Experts of a small language model.
Size: width 320, vocabulary 32768, 47.6M parameters.
Experts: 8 experts in each of 8 layers, 192 GeGLU neurons an expert, 2 picks a token, a softmax router.
Training: 749M tokens, 11330 steps.
Below are experts of layer 4 (counted from 0) of a mixture-of-experts language model. Rows are named router (the router's row for the expert), gate (a neuron's input weights, with its number), up (a neuron's input weights, with its number), down (a neuron's output weights, with its number) and show model dimensions 0-159. Each number is 500 + 50 x the weight over its row's rms, rounded and kept within 0 to 999. Numbers have three digits each.
Before each expert's rows: "comes before" lists some tokens at least twice as common just after its tokens as in all text; "mostly gets" lists some tokens that are sent to it at least half of the time. This comes from a sample of Wikipedia text that the model never trained on. Tokens count by the router's weight.

# expert 1
comes before: " the", " a", " his", " an", " The", " he"
mostly gets: " of", " to", " and", " by", " for", " with"
router:598507428532557520427528468567581424401419557464406573577492425535628429505490508414568480467455502465458506500538413566489501548468543539527503528474516468436501476479511501547527415491460576546490452541584526456494481524602517411499518525497437556427437454494437578485412632595442366495499509497510584475446481536530480514514527491530520509516524503446517532495595530535501469433448507509591525510518455525523500534536533540458533397502429434472555543512509512463570506341452480
gate6:581473414511506456449538464522517524495492525535544562530417512471633457484499548457492500539423577470449586538490479593466498450499502485510466507500481465528485444447521454536509471452429509480494428420476537465563463487469457533562447551495481493570557471531408504489399565595540472480467598569498497413541442421497524502535582418452507569496498459447516469512532565479534484430505481601570489507479474473491488478443520503561561443433494488564474464550532450575524516452457476
up6:430531562510477529539473482530538515454523489400449521398576534526401498499469448514513496351513461556530507447556518429516518473497507539523476512590533573540501492569436519453420503460539459548516480613553497480406510532558543433427573485515530519483462579438557502482542498466483522487519432463494509567498469536511462514524488570456547431426499452546528592456436429572502470520436486443397506522488538503455462509569492487429532516555379467426489554403427564455481488581489574
down6:511571496618413620526415521558512560500472418541506507426503508499502511487485433456540560383493518503487511393501450527477469575474546513455495528494584441483478502514609536505440461493508489535569425580484509569424498561587559487450501554569452464434477539493472483528535572548456257601502464465546455579527492513702496570513470544409525473503533497507466517477505495659469484496512537521473612502538582519444462457549554481477464475498491399533479477517382442549489487424464499
gate7:531453355473469510476564437465479531542490502468521600571493457567493493462473440534522581455533565479566531455404563510457460468539443496457495400496471449505499479551552459542425462502470472354495468576449485502588543522368542475450454467480507510421450489405583453572515632473490523498383529529533471486445543441507448436454532453461540572552521504446516592456510519543403481537453550583529516495507572518497534487457495489434570465545544496525474545476541573474483519450430469
up7:604425487491552544426549495541529564527472487504479500506485509566540538505496515475492472543445559503521535477487512543417539423605484485395480522515531499524535454623518398494465445534450502550500450519505469451504595563496570457443493428469524413461486535393596510604458490581505479533363499541544544489503543450492526464533492525431520496524529554532462485406519499417535469555508495578505547490482517481568571522498457452467468477472511535529461432541564522499488450448476534
down7:561558488430492417474436484442408497435517501473516565489502543452544498442500523494454487474424482429491472528482466529501484559535438441484468569482547610438464379414620523595520503473486509411571453499476423531487501496529444552456552482428500459491581487580510438406548543529465528520512486461529460514613482515457590477432538449494572498482454507479577504470479440457535566464532469538595505483446462458466429512540555531552467499427487416561489504502504639533520479545509558
gate8:468479444529469494520521429559542501470483492527412519548544554453488574503629476464432511598483492460377536483448480455513407499470427546550546518613480513565508537499466465488428506577462546488452482358590461513458515431635449404496517506540524471400574518544528436446384451498495511634496680475438510478558502509479552486482559573511490450450554480600448460523576506534569466392518511442506452453580503408533496465547474594529549457501499466462546456570458621474462491530497588
up8:490483542498405534503518523528492597577428463512552541482455526514499505495442481491408492495596474481539550509536512511486482454457533522398457533444415580488424500458499517472545490592558551481473502559552476448447431439508573487490483420471592617472447523453445607494495504577483481559499501527498476447583479467467427538456506449463526413515423573572497430478567519503599503595410500548447531543449542577495415513525477537531440474529492557573469426514441461489390473432536594
down8:460473521537545550498495534479516481479406475507427484588515500526439482560578502456424545478535471473479475552398473398586572479347464597562505454500498458504604445586437543504529453528563465490528507475436491457508464591442521447499479486526548467469599586586442444435509468533431588479449498522575427477538505456552466480506485459514522494595465498516497580525556453480393522472495501516405494563550442465512546430500514546435485469587444483512523524441447414563527492484459399

# expert 4
comes before: " ", "|", "-", " to", " |\n", " been"
mostly gets: " had", "%", " been", " not", " have", " be"
router:577436489590479635469396487546570462485586564541467542526538451551525479529513454470509466487438516510475556526539527492547471459533538618499472400542468487390534479524469570465571530474525528522525519494530501461495586492579620500491522502480510529501483491485478536495457506476462397480522579564420523518453457570564558484519467516465597487486510523487543529468455625532500402456482437547561610523518573500462586538439580520465491506424514455501500564498498518488491529433460442
gate6:604533484465551558516576488519475486481530560462465514534524522467504535501486415549613460482547423497391497486581561471398485548487495500463461483507442480475586543514497496585535487406533522519531519507532620561530465494517547397573426476529520470486482445416492492525553518536557502407403522484533503539462501556486552456471446468397442657450446556453577537558453484549476509596527520534533473463500584527530481490438588525460481458545440474492524451486402485517454462451452513
up6:590553495475535480577611498485467506550542535462457466504420555549486559493534454526597476510552401498425518402495602441526427538489503499509521485471471510451528537531509457508550529443510472436539460520496596550517500446418502434537452494449568437494480463445562474539467466495503511378461541582520446505486531540466549496423482490510411540558480582458605486540427435548414490547540476549533470495435563556508557524489537577519419497513472506549505471468480418475473470471490451
down6:456603517454511550553472522495425482435533500536469472431480484372453554383494475618526531455398524515393587477558535542482557566511372541532465532580542483515564545344541502464637552435516521516425509513475538504586431500488453483501491445429522577494487477423520508553516481466529543470534448454630476490488548460493499395419523601561485498475467502438520448565515511479499538474492450500532542445466471461486587463503492467594446477486519603523518594496429481534476617499478489
gate7:559543475528527493446525597522532417491403527398474491439519526491492404535418488344579530483447388472535566441517521449445521585467514552503469526500418499468465469509440524514524504522425424457490484425476493508459454486437513451560536451421503505414490496469386491451515467500465455451524592537468468468440386492516529564579505532549491446557547438418493443547508470518443514462512536418577498542434476533530480457516470533543500495634459457538588528453497503543496533504546462
up7:440519516534431537526465505504504573514584394559517513567421450542558589476586465590452453507508524515460516471469511648558469513484536490544529445512498420532531547558605551415466428449538555450508504560524581552511581487458501525476439583542469487581458478502470558520475594570515499544477529480501569470562563457538481462418442405475488516420500609571549534409537549557561503509464480496476533538534486551515497535524439534569520551474528558516447559567477489558441527522444536
down7:564482416541509477480494554519548484426542538472416575546507487544530503532599501556543520487591541462470533603475607559559605520492494581417506402528522502456567507463490446604555557483507460420523476508522558502520508469453518532452552532609504524446433510510465444562508465484557525547582456547389493486565482551543526517498474485533417522596584523525505531553503461544568518410503450487531495507458415533533588501627443439445490490485501574516497531541516547484539455539409536
gate8:432455404535556469576536551501521478417502599515511498503456583524497500576577400484571457503506512506538531505501501525503473645498503590514505638495506535544576521549544535436491493539507589472474474518562522502571500486528513499471511521490498523556481591526601509516513569408488494418418484561352562468500444581528521544467523485457572506514448508446487464572525569522480440506562422498524543486487505424523517587584511541540439416591535530419466517431461507481487516445569517
up8:457485469560551467523534548512551459443532539555480524435455566486447475502547438544590540511509566506504508467543551485542509560535502556509543662503487499617579508526514498461503512523549553455445548494553555511537444416517485475473525566528548584589512556471574495541563593473451529428477503520397534460553485539472516585517527553460532525498497478492421421510565549503565454563555497521537522485550501401559510527560484495467444447519550551498453555409432479556482498528566559
down8:586462439427458508377490541449514417500536504488506450518574523504484473499574559466458542553516485505433502507453493522541605416521432447539540543432474551490480421536496575573586464457569485522465511452561436557525538444501458588458516458626594469546527507432535518540553456489535601533517522525463452433420536539409432400536502580527503640565463566456526541602490592518505533545476538551446551457477485511474475589534504553577487571444507559534500564508448454450671433561616520

# expert 6
comes before: "0", "9", "8", "5", "7", "6"
mostly gets: "B", "R", "ag", "r", "ab", "H"
router:540476506584510640496441500522639470423529610558531542532543479543556480479513474466535479519447491536506550475437413597469423508494564496507452452598532459447537466501492488512501448455499537561590475512605556508489585534549579461610455515519487575420483487511479538537523547586470401524454507456538505487412462464570562467509458455484539522474476484409533511495496554591483465500503477541566615436491515510563507657542507491520531534573444456529522467525463582485455569382441459
gate20:504516510540531507425539456564555455458495561404551550515473491583530481560483477417464519496562413499542533452654471552527648507417534489435452472506513480442464475526486455507538479426473573557522453529457544502558507560480556555465543408503455361523460465429485485468508464489430450531556616510439490437541454495560529565503418523464548429442478457459507498500482504480499548551533538569522523515465555641454505524468580480452436572496482483475501516595483533501427433451507523
up20:501575529542537479523522512561484558446512515492488458440440549481523465500451414479595529543534603552440461486415563534565543471507565576619491489509546448552493441505509490463531465467526511513557436554489488479528456448503453514528528524434454459568545481463461529520468434557572468496467448488506475503451504467522466449542467452430553552510495583565484472485437520512522495475509471442510523613567527525572452469505528507464668528434465462577452547483431532563542683492483572
down20:505462525474516456488512500547485516523495457586461472494484543507499582419614531428507511525590497405508455403476555496493478501560449475507443470478495461504504497535544516467440413540495605494479486436594489519494475524494518513527553513513527404564462419646594512471528541490447439488500476510443490566517530534512510495417520588536464499622547478476441521556476479520504457496611445531534546400519488544498541467520510574494503509565549473508594511482523434581532391499485442
gate21:553446522502596538518485525490489484486456493451514523449554497625483506506492535532452457539433456452531451457517451560530499589544600444457438519565539511512435469469524556535568497440463555548489346476510503411498452441585474545477415486533438424438520526476479512382465533430546472548522465465462488523572398563429626486635493471435509546475590483478466528533507462428572497520425456514483520514574529484524474473527504526476526579460561405566495493619498502557463502454534510
up21:596392404487521563552489541543439552495480421474555507503417482525518543532433546508393474542498409485562454450507490551441503594485526507445343497508557476463376465483532441505549470449451532482406477470605497442574504529531490457434384560558470506495515484541556491437512556516453470563511457470430433487546424549521501457477502388391562511481466483434604525528538456414505449576481499486430487431445482562500499550548447490522511481443567529532513433532514590519526482465548449
down21:491549555485396558474379464480376627480485417470496614475564574500538463524430612521563569529502458503495483474486485539540555454535552501482512502519520479595553462498517482499495518453543565527522494476499400490508513587527552622545450484557421416450463585556538487512470378538569553515577524403468450481437512526415535508520489455519582555479463600547525507509496515363495397553511526486433478436405401541490537526501492461466529515460461533514482582609506496506544481472529573
gate22:412445507530574497543545524521537514389537554406505513427572504502500504457553528547567500484520471504470440573541441542434379518514460578479453416474478532518487409553438541505596514468540484501525436489521604518515503456545566502594483491516462513573533402545556469506438602547518507517471458442479449519520460497526466480478504492419539505544473435447585515462452481490509522515505500526538538485565469632593440581502498476449517434501567482582458452483539474555623568481440547
up22:394529469559594503538501543490530541444547506451536523470576536531498511469557553525502456519549491383486430526524580627485363530513497548439443466509402478513501461487420528463526540495514559578509443545593538510475462458569502544539432454506535527533519346529570480449487522504518484412406481392489440565451405505493513513483494470438579486558428440432563473507491511461561526512511437511505626507628439574475499430507529538503490484439584501539436490516492500591595529515429513
down22:478481573552497514612473465509478535474526403509434564524439525472516565556532556610481501488571559507420509564537465426503405508511453466408477466387572486465501483510420524586523475492555452519545499528587551525471542494486519538463547531508512486505536488497522584548531479526632635521494425477581545393439523608351491519492566484458483550487488453414522452472585493461508522547521508519647518528498506474524468482492559529491467535487467536514461489542586434514576606473450538

# expert 5
comes before: " |", "0", "–", ")", ";", ")\n"
mostly gets: "′", "th", "%", "2", "ี", "7"
router:490463525615549613448485545534625512476481483517423551525501463516626514459473475457436447465449484498576511535500443535519452458504552440558542482546470527503479525493474519489529446536500505579525501508573502391502492487487675463497498563472462494451433507521512520504453504482474412500553547500551543506451406502555508489539469425499587513421452457414495523477504653578528517483439501592561628474470502550535480617463525518499506516526427472514549451516452584501511568413509556
gate30:536572492502429556458465510480553474419462476557483546505480504495544541570512481538513540544455444530518487587526365603543407551528540522523441413528577427422525536495471527425501428466532483472571600427540424632502525575456476566480466457462538429484473524557492521474503498580475440513608404568451482494589513441536483494526471465514506573469465586542615465483539406451502430470500559450496498415447459562542433472508469533548567488545503532560532465483393469424478552507451494
up30:464529437485489477550525479559506464563513529470448500492532494499451502433561577525582404503631542509464545469535582533451418431465461490485527555500514607592487521448537465550423516437580462529481437510565591503527525427484442488497495583542480527531476429460515518496462586387527496527453572421380585485567514592450529495466585566404570509618508429457410520461414540554434550429436470517485470589549560405450522500555501515509419524492498491453440536546571505599562430496442507
down30:510551551559461559435507532482495604524503454513559459561411541559552490497499470524499463451500537505527550387397582451555489518520583506459482493449477504554498564549440553429494525473505436436464557479567560417416542531472561479502542465569502565580507495568501497487457569538448430435428517449438574496461479449524497511506540446497537543437451477511513497522531567518544547536456509531532518433521494503430504569574502498431509538446581513515487592598489495553503383568551472
gate31:473506495521525495498451543545503511483515503495531418468494541465491527486480489477519526462425452481547559520363458527480490532456506593488407450507503516486563553531413521479557457469489510477504519435446496575468485554441469432497561529504587503487490462398519403460429507546461442451498529500469542542536533486515521449447504624564504405540461543490625598536495439508364442404556475420507532514387474594463515551517523507556504548479483474447551505443531533520441533532447437
up31:560542501557444508541596489531505514558569484492512636542532493529500473472525466545505569502608515506523427560563602510532480413623484502501610525571541498532439394503486510459472547538610527543487507493513524520539486351480468512527490478500451502549501550495429572548521490484478505589492472484486441474446474521494512523568501336484526546555486480507468455462521523560542492493476546554528528489533493521534510524464444509437508459528478563566458437483545401540601526459476540
down31:425510539528443523598517502513535499507466577540534470448558462502500507467503564575504590499453456492561423594417550493543447543486462465457476441622486458450458504484574545487512563467523490507493478470450527587402502506499511547522446528577524393483443510537491456485401486418570436549532551372506429491450465409624442469522526519472591540520461513540462364563501536496576510478566531530428604398590543421519549504456481534402509437547549542496451350552475507548455494467503454
gate32:419536558563538489507508508462502573404583477489550480381483555497485562491500525529502504364496401501464588505520421408444438469522518529581465441467475439480535566529476491376530559533567494572541426485528476532480568508483636432471605499457458502555536494503555513536516457407651503547514490491555472465563547596520562506530522562496534550449555409473483491480612524486459538593515544488450510489560517500552510548495484466506511448535571493509544410493419556566480520551493532
up32:517362501466494429535594421475475504537437464490500506474449419507467526648533525611525440521559357544446408401418463565545531502472541495453582593476580536510465502479572537540438496539543362440433565509557486500453412511393428463484471540363466481408528552542491436505481400476467505446487497507536502522476524511523519509529469491543494472451502540454427478597490475518511526459463532468506423438527524571443496491456470651522470562565477497493549519585542534450451477431594552
down32:515507472454478542472494530529474496498459517476517459518567460546426449473536448435530503523477525501515550586560530544558521500514530469464657522556338486592448504508594433522507460492418489487416626484500581441483461534546545496562562478462501509444427514547441443440479452517484378525460454555377495486535515477506453554483464398542476503460490454417507545556468458544540456468522532441546396498473545409556599480441556454476524596479516386549418538497528504423534416476583572